From a checkpoint of a small mixture-of-experts model trained on Wikipedia.
Size: width 256, vocabulary 8192, 37.8M parameters.
Training: a variant of SOAP for the experts, 390M tokens, 5954 steps.
Below are experts of layer 7 (counted from 0) of a mixture-of-experts language model. Rows are named router (the router's row for the expert), down (a neuron's output weights, with its number) and show model dimensions 0-255. Each number is 128 + 32 x the weight over its row's rms, rounded and kept within 0 to 255. Numbers have three digits each.
Before each expert's rows: "comes before" lists some tokens at least twice as common just after its tokens as in all text. This comes from a sample of Wikipedia text that the model never trained on. Tokens count by the router's weight.

# expert 11
comes before: " the", " a", " and", " an", " his", " including"
router:143152137064140108140098110129062179182148151134129123182128109067146128104110126091145119081149151042055188145156084083150158176095081130101114135115153130087117100152120072163161143091101114115161129158139177067173103134093151113171129170109095117102096149114096186138168139076153138202120123116093167146157174154093150182126106152122121123192121071081107122069118120134086162090183113143124138130167136141109123078140147104178150077112131086137076053169065154147156133102165148145195151075141121116157134108111110160153127184115098157155142147127115142158113123154110106119109119114127143114115111131081120110133120142079153163084063158120114138130104099136170104153087094146182161146141123096180102211083136092113114124111163116091146072138086071127104165087094211
down0:183070140143089139065113188127083151164148123159114084138118114184095103129157143098135115123146127096153118112077092146160127139130182122152105157130038086126135109137204137152115063128161084137156099138123106110153134121084155075107180128130141174160159139143084123153112130113109147104145206105120101108146083110162171083131133065130142091057098154192155139144191121161127087099119157148101110104159108116149165133000145170106129175152136122131150085122114115099098106186155152117111126153101113130091139102151154111147154099140131116135134104112131107151183183065150166143136115110142114144173127255106117120067137124123097190117101149111153119174130116154120108135117138161122155079132128156155092084167116117108113125137162116125140085114136132143133130130086124
down1:109154183124103139150109097159154172163114089107147119096057105091142096126136115150125158133107170151086110116093127199112150135116104149140178094043139144101127101173121092130168129128123124160100123167186143114172105187118137154148140160151098119132119071114137154133167070102185093125125158117153154147153120146123103135146111138128071148125186118129158098121143133148188122114145117171075155082072145111204108119111141137139140145127153115201121179168119161122089147077147213135179164103101091218066115110132058128108157141070183113166141158157141028137108097100120095136115103106170152158154124143161161169168042185128109088142138151094060105098109141149094151157136093174140136092152123184135096093133084159110186149115117141141109128078129172126142096161182149
down2:144154099138067140130137149114117098098097163131129184131171116153151071136178169180100112140128127134092145179125205176113140067069115172173110150105131166161127077199155086153123085173080110120154148086150140116087114146105144133106154085130177095131081098080071151125169189094161145095149131134132132124128155130110163096072138130120099155086049127108106091140162146124094143110133139123096115174130083141152096151192113162139131142192115159057113091122137087116127136111152143144115185179140080148129147125118086146188125197145126114061126125140121034096080139142077174107186154162124125186156077052115111154083115130130158129108130131118113122128082158143149108082108156142133141046120118107142140195123111126143103170102175157132105127091158142161172129055161093
down3:054054075133148121178096116132119118117093148117171190084163138116118161153110142096135092121122115175085192102118135125089156143105145094091166141113159078130130164046186155087120153150138117147180096095081113172137077135159147151138174126171177089131148132186111122146116176128154135126103115053074055142126076121133128092121140157122130193129132085173078156087122144058093191143146149116128172135186152142115075157097117153169109091088064154074149155147159114121137186133165090138111178142129099141122167153103144125093177156112159123117133128178120146122094109123163160148120134100100170089113126053145154076102155088130146144123181117107138098138179194102115154139092136160185097173099082163136120124111107141150134107137087060170123167103119115132086073168150092
down4:182141053103137132157124139116121144124102152136120105120162158143119126168107142143114101132114142098141147166098093105139098205109120123129124108155108128127126121155201099139077107152103125186134140118097134107113161112086168141160108099148026091098121255105110113120130063108103080133141156122143142156135113112091135119117085148115143085133118117103089151126096099082083129101153137146113081161096095094091086142195086109198151104145168040106088111160091117120142192112070092106108164077119180116169132174173101127115133138127120091096144091125148130072080091084119052110066128125114121183113102122187132100092146142131161128136115133141162089111061156086136121165138169123150095096151099121138164059146083174195145136103149084078149133164104076094102112085131069
down5:154168126120122110151139139118144146077147165150142130178149145247090122159120164111185193140094155147098138129158172122133178081126161169113179142097118120118113207178118159191108120108067136078144166124166135121145099094125129116157135107111211131132138089145104106094145108146081123140118118106174087134118126166108094135128135106128083097078117074114145142072113077119113165090109106146135121176174098122168150090078133150148111218173172078136082122104147119060116131141129101099140157123072139178103151145153189182143147143143109152108126115085149080102094179109109134077141106168145174192150110171122184099134127100111158145101100159087172140133096102121136136074135130121169151116065177204101089111122154209104154125120174118163101140157145103134103135053112096
down6:123139109072179154164134153123117141159116146183152134187071194181169189160076106110120062176128104100122136128140162110085126105146127127117072113152142111140122118136134155183096140072068131063144158099130196145184147124135158131163113141164156184132119107131144143137160144120171130135108109132093171081095082116166127082128185161120088161162132070113106164064083135137113166090158134097092135108152171152136159153249122161152107148117083113125185053099142123155169157155157133074089107121119160147116129066161060130100108162080137141055100159103101105097139129204143145057149153148127145147089108085124166090138157102115158136130087139086128110092153116178155131095158119049140147134101181125155175122100176094106114097107116142118129141125079125156100111118145123
down7:136159222127125087102135126116150105056123122083106161095124145158125161067008117161163127136086133160122120071094159104061110127115162163153113137100127140095104120104048171145170154121164083182136101151128136120123154104162146125113122067150129155157134132119104131099128103083155109148123180136157104152130126137140189146174176144058109128175192158107115151127089153102116127086103151123092163142168072102110102084185137061136121149136145124117126114143113115135118134136102113129139138137116210114134198105197133098182177129114123121117156107139163103163132137087132140112076158140167173118079097112098113132157157143160147140110126110140138115125104201119116147157189135108100219142043167138166126085088145104135105113067166134127074169072157156060103147154081139
down8:101085131154138130130181117082105135127154133110086147155111114105121125134107106138162117135128140121145111068129082155130134144108124104169123189129125117121169107081131124146104139116134065153072140132186052124133177118126107129121136135128149073100157105133133110101165131110122053106129153107107100119129110138116180109151175136094102120105097182147113196122141127181130081124197125188135102068150115151184128135160144090101159170052155119106113164130108138089184180107124139127065161187085128115150088091169176190191091120071140128161090121069147095153131086126129093153138165111159081099123120092146155146110082154181106104112116106154085091148148065091146096105176071079126153151210141132110166150171170125154144059188081089096080170115176135030104118141145087
down9:071096131096113111091118150128132130154150119129178073074115139084133152131128131116078139096109098124070093121089163113101114065113133177060119065138133202116121141153078133133119140137138087121069119121127142160148075070153099158155149111165165147106130096139061117104197113183136169186171117138128096090148163116130108108095129120173147135122133130116184097119129138158102143069168034097148107083114135132134172104118116114194161085095178127102127110097117179106130150144131171157099093129146072168187086142138099196107120161144182110137134151152103143146082151098081135161154182121126151128117134144134107146187158116111170158112129185097204119187105138134130093243208063152162088121122112125113121169088133165123112143150142088162149147173142124106164074097136118
down10:196159127142128106129209150087155125145088059114169127096123102135127105138126141162189124112122142118146115161125057122110179120163130096102203181091165255160070142148153102116178082145137139132125111128116126177104117089109171129081115082118171106103070107100119114129094145171164086110176082107092115124168148139128141084119113120112121141115054160129112088147148133146109126136109137147178124154106121089126117155166145091064121111174108129113134189057098197153064164083100178137127148190084142108149104119153110109109143128089119151131132100110151114128056158116094196125131102159114167165161172087115133120200130095152104105137087101123135119157179119104126179105094133081126103109110188154090142088148123154116130187105168080141053114128142122164185159132102135
down11:129026156084074144129132149162116115123184083138167139103105192149149106188122129134183150115168064180124155112141132118053137096127135131145100114115095128098166132119082074103127177076108116060055143193101135141097154148121187120119081127170152163109083141137139116139140129128131097171114156120115110143126115182136146152165126184136109115087143075122104099091099079174133167126177182056130124107103118167136051134189121142123129119133148070107127140212082108126144119132156170178112180090130094125175107160113105173107127072130145107148142084146077192170103164157166067173096113129152095127116110028107130101098130102113161139118119134058167184089158093139144129148153111155152131114061092132131143177156140121174090133141127111092144088134116118134099132139136123
down12:151179134133154179174102106097154151105097117129188174111121147146204139089153095128155104138141162144121208138112154120138168102137096117128083147132107153138119125101099174158146105099084160104116123087081079134147208139172149168135146121148056179110085126091165135133162106165138164131090123136105145130176063074160160108154103153166141151170133122151161125115110159112107132108119104111100163132201122093121049191241144154143117126109058106132153130089184126174157122099180111095092152105190084121105146070100051159157118109116100120151138109162142084159144113164141126092148174149094135126139121035133104094077134189119147119184173123143082118089136128151081051160115116121138166177126113155112134152107106097111120077138153093100142118095169158088157113125151138
down13:139132115091142140166115110095096080142167149147143110139193131135154208167100062115168091126119127150098167141184143102179158144138084118126127105131134132109107169121160144180129185163125067139163128145103162139181135112127149195122162139146122131104118084207150152095111153129136154110043164102142120084113104129158158167149117152130166091113104121116117174043132138070129125128178050144100121118151162036137149144197126117170117175123114106165119137115189135130170105167120096093142113203113091198103164124130111122132134135142063185162131066138104087133117126121167084169200135104108189132149093177197120080142127059150093147194134135158134116172124072154159120124118188109145169143129116148157153161180148150123090091144078119119116147145143146123122096106154166
down14:142173138117130105110128112149145080151084142146063098145107094145129108100159090139181120106125122081122148099108152112138130135154142082084170129140103082127119153108101158148134079124166108148132111150136182068124100129126205211135086134128123137169105098133141112113138113093177111169081170135112144141152150141173147165109138172163163122080185150196158163104167184086165151062094136189155108110099148115141130124255118152192131154134121123139114097117110108107074105148147147182176150080139154092098134129169098104126088172154162152103110087160124119128062145106066170131042112086149165089096135118170161082137154116160102066184146107113153163127090125090113130053086107123168140108116100093130120093137072148133077128129125136142141180135137158060102184168161107
down15:097129132156107140151059117089134125127199121101105170139164124095152082126154128057153101063149104136144105167155104109116092184145151106115169129106116144137193157113173139096162105176143166142153134046116115122132097205152122079118069096066130154173177160118156104126088079160132134146148142167137140125092144147132129097105122139099125136107093132150137083135144116125099079145093164120156137140147103110140108135238134165043121120072120172141102118062183105116091132113103151103130193116141172054191161083115145181154116126154128132177116126164113098144134111136074103177095145146236088125102111028152134120187119141145086101149125115142110133161145115111172170128133137172082170116124125089148138127127166158155129155109117168097130125175090154092109165171092091
down16:151140132118100137083164176149192082137100092119094075102131101117081087133104089157119116147089088160187133124101033126127119126162109214188137201135143117126104123126161108104120061146174104155142117111082151098175103160147138077107119174115115089110136134115107070108143156115090092130142192096180126124138108173125129098170136059085176077126107141143108127192102146135162129114101205182088124178093170091119177138063164113129119064159175121143129102070166134168136083106143095124163098188111139117117160112153197070180138151120145101109135135175195134133149171115122157157162135165138123060142138182163113134183152135114095104140123102186107124164173116146133167116108173111057144139140134072142156097103132089108124123153158109132118121093135136092162170118117091
down17:150164127143157130108163156163147140169106144094116141146124133138083121176170176131170119118142117169133149152139178089076146094132158158065147116142123057178079148089175152116139148182141175134070109114133139135132111114145076132146140091136143110068090110127134150074078137125152147099139134106118133109076151133099158082103138095155131098156132143152157162174146139084103112144095082118163116110151107106157031145196081157151107171089067136146142127116119107103121159136126111103152176129142074137084163174180158171136139099137143142149140108031122097117181156126157129079156075185092134134161127101077162129100125102077088137114110162176173100146116197195173125158158115157177120139066171151106089120132056114072079091122127226128115109196156170122131112170117153
down18:105052133095139090117150077129143087067071118146143135104114128124174095127093179161189173081120111072136162102151109076061089102092110152102149110111114146133126105105097076095128140094133093130107147147097124142113044132167135117124152111082089096174119084104176121159155156147137137106085130112132202124146131122132144119099058151141105114218086123157115140088186102149102145188139172176128153130162097140163127098192121095157113080190148089146195164136100070073157140102183094171135123136094085104174114116098126138127104137147116096102189174135118144112143148104165110149110154130117083115113142027139111150148167126100090190098152131142170198136109128095078149088097093130145099152122091126171083144153142160099118185149091064087103173110133119127131150112086130
down19:083143115116125105116120151124090091080085140200119132192110176149143163128103186142085161130195134157122149089159141106098189079134178105131138160124124138106166167104133111065095082158138134148127139111202144103105107101101119169109175073164104113121114123213128172147144109154146153146176148153140151123099153130121142125102118151128106137087090097136152177136162121111102155175122155127192136118160136168099109120159124172052133119113118177141157159161136174134150086108186057182127164189083129146131087087116167146126104133123120144074165193117136188130127114098206139182145095116101137126145139125075130108126085124155090162108168178181189124145157144086061126153118063190161154162099104133158063165104200139098136166110135102129143077109140123093172110064125119
down20:148132107072138195136132122125101111101159103181111129119078159123157089084152100181092134115155113145081136101083145081165149073158175152096113141143145166131143147107122121144087133118128115120139025154121132148199133142135103133121107139115146093124152181101127204114194094127105177127133134151149191119097136116101160144152114119090168152146147099141137091121086157092132152127094099123110093147055173113152074176200166121137156134151117107149099037078107145174155068151098128083141149142068104198149123173146144162196158188039120123108106142129131112161146105136083137112162115126145145068124097079156124145122065153106081107149078145182110084106078130135070063169112084137147159169113129180154134090133136103135118108116200092159111124107099163147168128153092151
down21:104084088097139153169147191112112211122148106130121137129086134138153183157112143173089127133148123159114125190074107171159176132151104126113035144136104068093166118107104169143139187154111143116138146061137126156161172177144134193207168152126158216127061066129148131075140119112129130146102139157130116131101127109159098126146122124125155106149121153119161117141089182143130135119121126055102125114130141176163146159179069176210142131104144143135103150080150088131135189161153144131165129101148124168118086082131135104087104165111129092120171163083086097183184101203141171101114122118113104124121102161078112089129150075121160168173124117136131080099177111139131091059166093159115146199115188146113115162135124091103148171074123144096141083128155102137104181132123123
down22:135124147129154118068143165128151082073159074110109097142188070157143172146111155124165168119133142179120044107117134121116137081163137158128205164143134143110151126106114132083140126151141114126118148132111070112125156133110136123117163146136120143093115098111139105141137119139114153145195168103114158116163163136143121108175130163110124072141091155154157120178179094111074110096110131136160131124076116135110168190034156121068151122102111127146180127096112154083090110116112113115125123153150147107086119097142156133133143068141147141105146131128098048139124165145126073141111079119153078128083108255127158125196131117144136100161115160152153089107154168087168114117158068204094142113100104107110164068172097101185158200177098107137070098104124167075139135154088054
down23:111101136125148070115107143171069148094086110099110161132074146079167092103114128145103103091134095119150163133167091132154154159168158156150109161114099110153157118152146136107138178150113117191091139109124089083169160113106155175130069140194140103118115100118115121072145189141089164099134123091206180187118146122118109096135155176190096133139192140110138159135169148170135095144155156113124139118116197158133130169159117087129156101132157179202107145086108132068115140038103159065171135105132105185132133147092144150138160163127138144100032139203138121143119099150119159105121082122132148136140143135197134155145167145149134130145131164109170119148121113129117103150133180116062129074121063070099183156101130086150095130091110066077130071150161153142149043082131127
down24:166100134099092096124120119130124061142116088151140109037114132132154148141142156111086111152170113155122117101223142105148099177110151174089169163175086130175163171126132199156129110149078114121117111068059143161117188128151128146176127141151063109150161145075134085187103144182103121129084129110090116082160086134108107152116127114152154114137095209085045118151144119087137124091112180125148120087125159064125160130096135068057145125138149165129148134139124116151125190165147103154204198156105103116114086126139129128071057083159111094166147102152139137121123157123108124189106166114128137140127127092150096097142142128134148097166215111106130117112081168079129114115105161129110117142146095153136145143197142164176170113141109101133151172117101179086120126082192140
down25:102141118119126187109168155099181100104151043124132137128155117110119087127110149128096129160174080114128125150084177166113146104110107118097147096093118141158081152092133169084081116173095202153170132066163112166237134155132137156109107143143129117131122083078131135089145125143132186130119145136088166134127115128134052082186147109098142119104102102183084099132165129151098102133046172143172142120108103135090165143146123154145087077150114144146142125118106123107159155104130109110140129145111097091090140138140127135183122102095052151142142122107145087133105174132175158146106118133175129164114101093124169114052106087097147135080165134081079137135169121191110131130161140201087209087041116113130090109100145085133088174125103130188140142194079133203126111178096147
down26:134173156113153090163078113148114116158083108067150114167113139130132168146098136097124085119180120163189146161136105115125114116137133123153155186109130137108168101128109088113103194215114192123151173137111081115084127151129123108104106163127108107130084157170093104114168135062107108129164128106089103153096057125163151133109104147122132122180142130150103155132115087135130054085147160085139136132137109109178182162141152161162104092102131175139143135171067116165117165095119128142113132095189110112157185127108117063138105137114157135075139145118067094055111045164146109177187122185065114101074064133104156233072164106120162204145132176131099098118135083157138069145127168107170107157148134109070143107146136137152068137100105175120159143152133117129102163101128120
down27:136159116191184124132065151151135088128157097037082145144147149154132189088126111119193088105116106161130188098076086116125113130118079129122157169115151102161138123154111124117139157138070148131114174123052176096119113177198186178188132142142100055110151132122183160106067157114151093131131164122107125122138119130180155140209128165143174124138134113076163126132151141119098127130167112075067142179141169147145111073127108090142186089122177119079108146124140189135105108122164129125093096119132062132134113072086192206153091141111169130121142106068132122112066131090114144127154138169105095127113074145132120120118174129174124103102115087148177133119148174156112136080103111180125118182143169126161091165148162104144146132159098120111093126080114135142216149115164143
down28:195096147134091093225158111145127150122103189125132201138103153141157156112102173124187185197115155175107199125153104106120139136115134164153148125103126076133117145120111092123075152061089147131152214110105162157117167160069101144113156169123120154168162159128171111110137128123163131080073149125110131101118106064137110139136103153103122116129130102134096147152040110103121123135163120110073123135097180111177116133119127155138130132136102142115076091169082097082168145137136163115170140083167146135152116092141081154105087082121069087088137167165136125113192111143152158133157140137150119121116135140142132116056143183127199116171096159061092108135133123164144125169128084077133055122039154113146158082048171117148110125153149153128137160142114103157133173115165195
down29:097145114118142106134125114137105139130080062134120070119082101105081118140163132142127189143126138140096109134188107169140167107170137080116073147101176107120112133075104163162165115220151145123123060077154152131055152173099103118159058100123134145149078085143224144136192139106150094125113106113167141133153119100089132083082136107151149120093118150145128069132082111136121095112132146143131122125109151132121064147075151132115176157179089142171121149140092147153176128068202173123085116117160092143101183123090063203104150131132111107092107095210134153155078182113179130127147076120127115162161075142153121181132081105159115150145116117153128149150142178131157142156083147088151156073137157101111117139118032092066083104128080140129106123108127100162114117126149113
down30:122148151164109150169109146124121103107172141102101107151159039122129186142139100095096072102085106115109207116141140177152090117178149157108176190120146202222132085098162159106130164152141136130178156140026172125108142108112118065125092129153164152105087083072162125149130175098139123071105148172078116074150136140135111078133091119091116142130105161115169121172163132101155140134103149098161112067140170156104196137027071116103157050109110158074147129140171130180150138127095162120107115138123140135098171129141143088139150126186203102137153143109112133180142141139138105141173134148153149122079156192148098191168166170194096186117125130107133143154154091098134110079153165143095130141102123104154124099129124109108117156122091144158156122137148121135122163129100119
down31:085126103163126152100124116095145167127121158128157099122130120127137098120152167063141096140097160111105095117131093026200135119129164125130127120102150029122115168144097094088171127120161157120072098138133109154162092152132136113118148118107166149118136170164116143115139146191088127144138109095176099056177130169149100083125105085142076120083104100103150082130166066113131141155128105142141123088145098201064173097195133137148165175077079139079119193138130138118110126135127126159148119241121111106082181153049164179091106090181120139109174161122114093127090104136106189093204097162110137095183166122150100171101155153116097099106162111092161160158089156107103128135133208106134116144132158106123151184108123084091160133105138084147163130116108120137089104155130127
down32:128103078123097094170126161113132102149122177143148172120169202147130112078147081117135091155180165128152094118167171186111118150115088104079108129127160150097100077119175193132108081111131122112112057144142092150112101166215098123057138217070154167173141127075147093130092115121135118138072134161058061132164118134128120158112109134140093087118133183140142087097124108061101120131137151106135122103118123095131064098150092144118101170164150099126079132119144158113112145145193111136146080097173109120117119128103061131152113086087133125112150128122113164165104119187124128114095122172093143180187129129121101153102107141104129130066164132131125103108066093155086160128158165050121062134111134149107142132157138128146152171182168155192131081105171120108055127119209133
down33:084124179109136095112129120154094084075169089103065163068108106115120124127092065118178106184078158119093123145085093192102123165162142144169122086137158112091101061165098122109104154099171095119135133093131206120150117119103136067130090133137093108122129141099151159139091116110139156121112170112105084118097145129169102186156117154101129119130124115180122103171184103142119172175120114130103087094065121129078068162172165097070185119083149127111165090137162165175102099184128113137114091133132059157100097132140173135156143055121144113130120119109144135142110104122116126151110148177092149180164184033131100133146084093219109165129093169130116146122193128131109100088121123108107042121125184090104100142157086103070147157078157105150106131113130143128113116190121150
down34:063112121080137131143174105108110135210115108114128133137176125078179147115160111136071130142146131133143105142123145120205141162128137141111160166206083123099131161088113122126134175152137204112072174119165063130134148190145176106090143151164116171137151154120115105086141114083030133141136114131144159116158116107147084085110174092128144081175091126094120138132150151119156136141070130114105114098156090186138174099084101200162124162072108144100098112099097113144129114123144108145101132117200122145111146101017135141104072160146059067130119104141106083052134144127106134153136087166110118127113166131101145119136156099168146131080159157157092131161164119156106150118158080058123112156108137076115085157102102141140168122151128116117090110192040173114161106181121147
down35:133150145085165190052113183148096064120163127137116088139113092087097107085124097154121095148155135158119039108141144108122171149126140059121161171156154175132096137100116123113123119121130134092097126073120190108098169082136119154183172138084091082080152088141101129154153116091141173131188178116141114181163146068133097128116163160199104106185074126136110127115181108161153090167179135131115145099146170110105103167126130077096099167118111145156084067103151140101138188147111166156104143127114125162164117100134119118101125134138137141152145137076154090163141126139126111099161092111134073121149111103082061154108134183088029091148170128137121198095101141117129125202191133113113140153174099170119136159106123144110142144080131126105189159062164176146165062106114137
down36:189118128116089150185120093115121155119114121181063171116141062049180107145103117118134119154096131092106141154125102152101118120114115099163087130116112173110094130117149155112111131069107156106105075114159092095113150151124066184144080085156201088135158151077219144126171111109146155103103126162077140172155134076130119090073109129101183143141092102075143099108077098136173070130071126107138093144120133080122056187088113104126164126146136155166134142134105079111088126146140157134131137069154140096152054092142131142099181170152142113146082074155124088123139152153101102174073151149121145083180133144123158172123126094117130080112117141160051108147163150136182097168120161036117046119116143119143156132111142123164154079171147143127122148151097100096119159143171087
down37:087095169106116117040181104086143149141133157115113094128079152157110117124069144166103185122143171182100168146082104137095072171135124091123108067147159108177135149085127131125092083073125087121113116109121116105159120143117129092156124127078046136163076127085077161099155134087096139193101168098089131168122078143117084129148116116175120184142140108134134141104141099160122093096095109190145102139118077160121119190078134087202105126140149143114127125146143115150183158098168159126124098114114137204132138091149144167164170145141133078113093136053113079111129135152149124152124130132148077188160151133081126123106088162147169203093154161088118138099102154193199098154161123122095096140179115171126175137181140116130096165099129128117100058192112187132114137091089122
down38:131116152142116152169110162110156105055115062134145161078170109126115170136132120154086130181124089196143106039151124170132146113110163134151058110120162107108082124084118147116126141125103107168081157145149131181121123181093179150123129118123140133146109134157096159103111093111138113093155147166119124128127133165106105140111151171149168088164076121174078158093128085084092056080124141139143120134125183142111049146200090072155119164110109166132141104174050131119134106135146140071112134051101128129141147109114134168063134126156155113066105152140058136092175122131147090139162176169120150115118089074149206172157135135106167083112101125125075167147149087117156147146136142095107179191136156112114102090092180102134073102145133140107147146238112066116128134155149116
down39:131132110121124146102180134087161155192137112134088165092101142113064122143111054149107122150152133109188170099133044157125129083155142113183142087032135090152120083131091103116145135109121140083125136141094100174108142109082162081178155153114095099063140121132163111132086176179084138142196139097120142128149136146077217150107064125142175075094093138099096150119139173081122126153129188146088130175135091161162157179142082180097059156169115163102196182126124114167150160079115153123156061121135128114135160100150119110104148147178071109121156162130201154122163155107132121139145148173141101100139103097085076127139113179140109163137158121098165148132150114205150079096095112110116094077137111094080135118091183136142125128093135112159136141127172120128111175105113152
down40:135139148116082109120059131150173137147137134166169193109115144132141136159116142144126056146168068095150158094127172125117151102199096140144123147114129050078142115089159120158157153123145159107162057152162163056122108108114128084153125153104133154132123158165128108153133174103092148160176087136143109123084154172228097108174151158153121133190087172154082147161146094123149093159068142142168090120132127122144132080115104165102138095100107150094112116155108097144154098068098090130115129104147108169115076107046117111151074098160127128101121139164059178092099082110105133151097081110123105105181140073159127099140109179129087101158122153134097129165152156055142110178170164155071166197080167106106115140115172071154135153129149168095129119166102149076175119113173158
down41:088102146145140076139144103106076151101108106105198108081138124064126130130127101133143167120209135133157170096155094165116113118126159066162099137058169080085157180113124136116099147126117086164155156138145190139169131098044061171091128185121065095119098118105147118114081077108139144103108158169195098119172164052100174135146088151091142157066122127107114132113143109114175176115130158143087125154110104054158132110116078131163152131157171111120096125156075107151158152160132115122136087113114164163104147108102047124110166133108087079139161113132152154106147110156140147156138111131131230100155098074138171151114163109147111234176122167142074219105100121138128171145130142128158104119145128178165100137127133144103147156138099120123129129170157135107119164106149161
down42:131160130149122084141100139143155134185062157168191121101145112088130191073137126124164145166126137053165162123119134136170172129206141109138114097125120115100118105136140086120187155101124171104137178164139122152115135148130106130162178103136116167153104098166113142121201160123121152140155059149135096130088063119209080117163114106126135136148187112140105104113142129160151108093147109169136097149127130110151120146078053162132072103100046099122143111099121071144073181126110115156094111193126119152109083105130126091129189167129089070094080109169154112097135165117141129154101132144172132198121182183102150148091136154124169170073150139155098142103108117089108179141118201199196148162093105096068101126092112107117179155152106168066138155112100139109133156148101090
down43:142135100163134145181143088092112099102151104129165145167099114178082157090142160091131122143111172124100105125127178099171108157182151122142097170100102141121079149109098138061116185215093149163094151055169187159131130108122061153110139090120137147125136181101123113100133126091179106143172118188152090070082162099079138086112165140107104102131158134104092108146107155130121141137095157150164087146135118121090140099058123121161105168136130193087135146074134110168098179065090112100150102156154122142128109104118123191085157114142120126104178062167097099092172144160153163126096127100076136117126132176121188151127089146127063151166184120086110134093062160106142133083105085108091139150090135141145184096181167152143143115164180124093041165131076133079129137122102086
down44:160172098186096144159150111167134135093157114186104161038174124162172129085145146077137130163133078098161171087054088057089147173137098209122144094108141122175125154140123130087090168129135172123149142107124108113162114143107071118147153156113127118105184057111134095133128144131077134135222116071148113106121100064146105102091163144114149117155129115192134127132130125098115095130125132087133117108151179148158215085125122064085156083126158156113121129164163095118137075189114100115171105144139095123123129146130124106137173115179167147130164175151114113084156150075128150143155164221099118103140109103119055116101106083112104090147131178140144179137194148084176158080129201089109053143094127109113093128156170122133103116155130125126101139142133145130137108135105150
down45:115119149096168134101109121094093142104179119100101162123088108114135132136124106189111153130106104107130158148075125117166138079134105137088125063166124106116137130190034089114096110141091118077116171155150131161118167108119160096127165055154109105072122077170076178093127136147136115138150112129123093093141093111152108120132117145063123141139117181170077144184126131162126126156123102126084108096121139056146077152185161086191186119128092110108134104125176183157151069124054100114125170177100089100077122193117140153115123141217102137185162191115123149191170131128105137072131132134140103197182141089091123129146126105093156118131132116206164129126235118130122121123116147121177135169172132108116162094174123108087158108060119166132118133106097134136162147122116168
down46:122123149095128101166097106103101165162095145190171137141115136114073128092096128106143088172137159115097170125141174097152103124072129101077107128090145102129156161093116133139144127106081058099132124167085170081107117151129091150105193080118155120104116144083140191118069103164153133123168136154083131140133137132162166124152123138122087157153149105115135134089119154144088198142124125100118139114191147099186109128118139127150100104102114139113116071154118106104192173136091150053170166040082139169116105126154132092098152166189124098169069085145093158113102125159135132156076109141163182147151076185099164086134092132063149091112144100085108130127068126171159158142085126156163172057073168184120118106166147205117089058134145123099095092104099100147078104099150177
down47:165130143127129115081198078087173071131141114090130131147114113131146096141084125142128086103170144106168127170116132128127104100146113235120131134108128121147055161150110131090130072117145150091084148129109121128102148136106080143081106090077135122073128113115100214137111131108112170093133161113190117158108156126059130105111062135077106120114124167124158092132120086114094132148078125118116149078099099197104068084122135126139165149089166164121153084061167111126209144105190156123130100150122142124174158175174105141135168173133114133193096176145197088140162126136137134140135166141122071133135126107089073163084112115073122102179155059156137155168164143125116127110086069119114161168078096127071107117123175150180130129148089164145191148086109163131132069114095165
down48:098129094119175152111140048117082112128080084155168127139101156166128176125108157123136114085142187155164121109147160165114168104110157136101162076129124113187123179163156141116075083119129109113149150177104121162142139189146167108150140151146134113129126147167198143088099160145165113110111100147125137099100178138080130103069121131072140069087073070168134093113100093177131167095108160177070124154106113118212025169198148157140108163151123114153124078128107113113162123100170115124104083219115161144098115096138149123124117127151076157138163131144202108123122135142138112134100115150129154082146103080135134120131101046081186150111154108103121174117063149148103124068078178136163152116175111138173169177121097118092134113138147134165134145145134060121093087176133100
down49:123173185100166131087187139139134174107132087096084118159158133127182139116167182138138106129099119114110141132139074178110134153128122093085093104107116159165135142171131114082189140114113037135057165151147107107162160090079103111090133106085134182136164072110108129147109159141122119136081138084112132126069104129228084145142111185092075132085107138087162136144129139194156176197105130108123152078121149128140057132121104113113135141056165123161135154139158117174123125177105129123098162100070141102135067080183131136129126156179129204104131168085150182122152204147108128122173053137053152109134129176110123134141100148130110140100079103144125134107097111159128094140090108118068074147122152137095142135139136111109084148104126157133133129133191187101106054103135108
down50:118149144152091145131100139121181174156118211084129118123072100137104077124081100083145107145088165165111159132124117066149135162172128130100139150097121129135084083184103157169136143084134179091175058162145145108107166127164102119148133125113061123082185080160153164097210124095081165117110154079101150113121094126137132079084150071123193169158112183165160134112078131075126096100136098192076139136112134150110137111158107142132164114141079099119101098110098187119180074098107150084149072102159094163135153092107129177166105130136157153098101129122050183067068114134114139129113158095131139149163042140154135130152102175159127147159087102145125156146147153127106075151114127117138146187157083122139130072134127107128120107128150189124127168095112132079046133132141169
down51:138164146206183161104138134175146135131139090097137140169134129078146141122182136135131096149149083123117067125124195103119121138108155122117168081075075074124175118158095032119115130139114138096091115125126145114143103132115108158141130178122137133017099108082116109084141143127150056141167086103147146110104109151120103137149090130161131112087083131087086118216157079123109127094111183154133116097084110105104099076096161085079091156121132158101133105178192083130114165096110127187074113103116150110122164145151164140150182147118112139109200152134128102103162175129122148173127105153195123161164112115126116184169174142105140072133140074120156103099139161119193179155170146145163113068036117076166120118114123136119124169111076121109169096137124122140064111095095128
down52:114137169144155118143129133135137152125141195112159155121170092123093145068142121142123137074138108118061187075094085088115131080149078119157086102066094167161151107107049111100154162135146107118133099121108135098074147143113159107114167140136120103068208124134095119096111141132129070135167123135139154130149173152089097104162121125075167113152065149185136112124155161139120165143116142167149125137152072115181103142047090134197142106132101062123091116140115111102095147168133080193098098220112165100074137144084094105165079076156148125109115132144163097113153103060104077101127151162099095106127118134156155148153110141105128196089167144151159122155131156092154101136100108094122123128108103088154092192109100093099133118151155106082176188094155060194171076114156108
down53:149079114119130096111121128088153139143122152102139122068087101176111098176149108106069084127130121099138136085156146119130067103126120067165159115171184118082160117097164138037100151139145176098141129121130121118124092181076135175120066153167120137144156133151103083122098074087108160121106115122140122095141141143228114140144101149141100093174132150166134154109107119079118125140115161152052129133084123117168113149120077164090091145175154212041112140143108137101132166049170155173112131098130157102100158108099128151096107162150107098087120142130104167158189128158126161123141148142110069134131153115162128114182135160133146101142129141058179155116142152111188080090117173141092104067160149086168178107140072103079154087132093166100097104148144143100056197133183120
down54:138129111133193150105105096100194145079102099095126183096153142138145146166116146110136121134128117130168133132118109147127092035139105128097157133116158084090144150118072118081127132098162125142120146150108109162119166116113130167105132090147077123142142125153163097200164108148179099167089123105083053127118087127128118090202099129116123128115143188172118075132200081138100116125113202132162131091104136226132149127126153159116103177131168105078169141175139070128075154166109134143097102112085133084127091171124127130152165132177126120125139209136143128124096148137170144131144077087102079120137180050108100123139153076096185182136170087144099120096088137156132195123102169122135140119071112183180099135140121093149124192182129088113123074119070074156157159129120183